config.yaml
n_experts: 32
experts_per_token: 1
d_shared_expert: 0
hidden_act: "swiglu"
router_score: "softmax"
balance_loss: 0.00919
init_std_router: 0.0392
num_attention_heads: 3
norm_eps: 1e-05
init: "normal"
weight_decay: 0.027
lr_head: 0.00666
warmup_steps: 200
max_steps: 9757
Below are experts of layer 4 (counted from 0) of a mixture-of-experts language model. Rows are named router (the router's row for the expert), down (a neuron's output weights, with its number) and show model dimensions 0-95. Each number is 128 + 24 x the weight over its row's rms, rounded and kept within 0 to 255. Numbers have three digits each.
After each expert's rows: "raises" lists some tokens whose logits its average output raises strongly, later layers aside; "comes before" lists some tokens at least twice as common just after its tokens as in all text. This comes from a sample of Wikipedia text that the model never trained on. Tokens count by the router's weight.

# expert 15
router:092147215128113139132102149126151122146156144138119145158124114109081110122130131177136143113094132141149089140174108118149148129143119119128113150125107088098147152092128163142120103123128049162097132106192140103150116127123164154114103136113113131115139111131142136147125130126142152136
down15:194139143160164127088132118111150110076151165085111132108130090089129155134088117152160157154126132127112129130124133109134154107131163158117108098101129147127106107116169124144132133138155162132175122103100142112112133100145136151133091168126112144151102139111118061156111126124094129112
down16:095108073118140108147117137120147090119140125088104117089148142132103144098113099163114132143153165146126076103085108083094163138140103110121139108129160091084122162132117138108122108100105129150110178135118150154168129126142143089119119150123138141119106111135127144175124124099164101093
raises: " the", " her", " a"
comes before: " the", " be", " a", " his", " their", " its"

# expert 13
router:173091145106150138162123125102091088146130133106159115093127108130114098154103076128137151123157136092179119167133146091161144133145142147108132126149106158114134147098142091133109137104140140148123122163095135138123115103167104096155112100107154147112123159145141088181131104145127095162
down15:113111095125157110115126142134107110165126143169078134126143094080176129104126130127159112116141115151118113081151119133132107151112121115127148138169113159177118183151088114088085149137150122117157079069159131126092123133128113151103123123098145113130147123094142103136131112112139091116
down16:118104154125119136116122158141098096132166103151189148134098108058125134103089137088118098106128146118126186116168109139128126142126159092126149141178117121149131104124082135168097094136098134140146140113149139185079127128154132141088130142116125120155126132132135118115113126141114113105
raises: "F", "S", "L", "G", "N", "T"
comes before: "==", "The", "===", "=", "In", "S"

# expert 17
router:133155099088088128118113117131092128153102147143144152158122173127171130154087146130084139122112145070143153158146132166101096131136085120119102096118110116097154103113110141117112158138104133102153097136094139107123107117141139143141126108129062097129147137087098137094116143160123103101
down0:132101158141157133103115169084150108149134133121111065141106105183103133132107143128129130152154132099128146174124082125171117131122099103152118082092137150100131150106081175127072118102141143111120159132125115085151139134126161122098090143161126123109097145128125126125117134108106112123
down1:128110100119122092075159123158138139174125121156147154111107112127142186119142115109061126152155083144143109104107123119138131126140147096171122136146140128131115133154122156144129152148156126123112153126122138117094157142148111078151142183127106133129116156171087096108178122141106160142
raises: ":", ",", ".", ";", " in", " ("
comes before: ",", " of", ".", " and", " in", " were"

# expert 21
router:136110152139119154121087126118140101141083098085115104146155151117150129128121129134128137080166125090149154118134145152109112109108154106097094094163141133155153110102129134121189124111089124159139103140126152129097129098094100098106101104113165170120122128118099140089156185123137112103
down0:144140109178105139139133075126147103121098107141152155172153119085122171136153108151139070113152109154128127160150116097123129115127127095131135105136101174112142112148133167130156081110133135121099112177158148121083128137156127128099113125147099112134140082095127143109127174124099104123
down1:141138170129169133171112105104154134095137126131126166127095115101133138115151114123122159126132114161132125185130136124169131170107132101159107154120154135147119117123096196118184117136128131164112129116136109081127196156082127110116149122136153158104148098165123134105127153117121137134
raises: ",", ";", ".", " and", " of", "-"
comes before: "°", " |", "″", "′", ":", ")"

# expert 2
router:159104122176146150107116104161138109118115103120088105109136103117122138131152156105161151101147100161122135138090140147172117116140144132090141112198180132158138153160125117120118104118133132184119109090120147105143142150077103150091118114149139125099142147158128145112147164154150117101
down0:125122132096127088138137108153145135140117139127121162132128148162107141155138143129124178133138141131109145147135128135173158120096173208121136118076146134156128175143112122125077154137153131160128140149134178104089117153141176136103080136132117146130128141154140168133159148112156112158
down1:146148108140151120113089115101130105115125109103123161131113114177127157144136091140121138127143134171153172119117152078077112122139151071131145159179159161110121097134116141121166122113084093141113129116089112113139136113126116125169154098120124140136167118173123145084090151121123113123
raises: " include", "ound", ":", ";", "\n", " than"
comes before: " ", "\n", " 0", " 1", " 2", " 3"

# expert 23
router:128130125166100166127124116146115113124091120116116135111135151158186153105154076152163137139117099107117145149118119079071088118142109137117160095150126115102166083171147154145122142144123122141106128109126152131143131163170097125126088133151142113143139120150099097131135157081166109115
down0:112110154114165108080130135115155122179132159090092121162118117111139129124136142110131170142156146156148143117174146116154124138124132114117148170167134148094174132140120170099116094131066110123130157100139128140129171152140144137100117158121104125147109149119110120181095096110112089127
down1:117128090134116110109116121120133117122085152136128112106147092128142109140057125111156137141131110148167112143141107132124138130153157163120124158140123129136153094118125146138156092158150162146133097112101121084172087131153113118153116055145115106100122102160148179138091096126097161125
raises: " in", "-", ".", " (", ",", " and"
comes before: ",", ".", " in", " of", " and", " for"

# expert 26
router:157107116176148157109111108161144111118107107119092113115127102117125148125153146105157145094142100166123141136091137146173116108132144132091146099201184126153143155156114115125131100104127129180119107103119138110141139146079102149094125116159131126099142150158129140122151164150159113102
down0:090130086129130157113115137139153106100144113119142164144106095120107155131104110132093112113141182140151135166131177164111144122119120112115101125094145083101118109084133118069091145131071127131128151142153135118136126113113096123155172114095088098169134149142105161110139147145109134120
down1:130158170122100151118107138141092154089066154158125148134148116130165132129119138107178123132114149105126140138109103122179148141111124164109133066119087129094155145144157169123127152143118084108169121097140151156144122146133115100112111130118159099131104144150089114133127134137167161108
raises: "ited", "elled", "ie", " was", "iest"
comes before: " |", "–", ".", "th", "5", "7"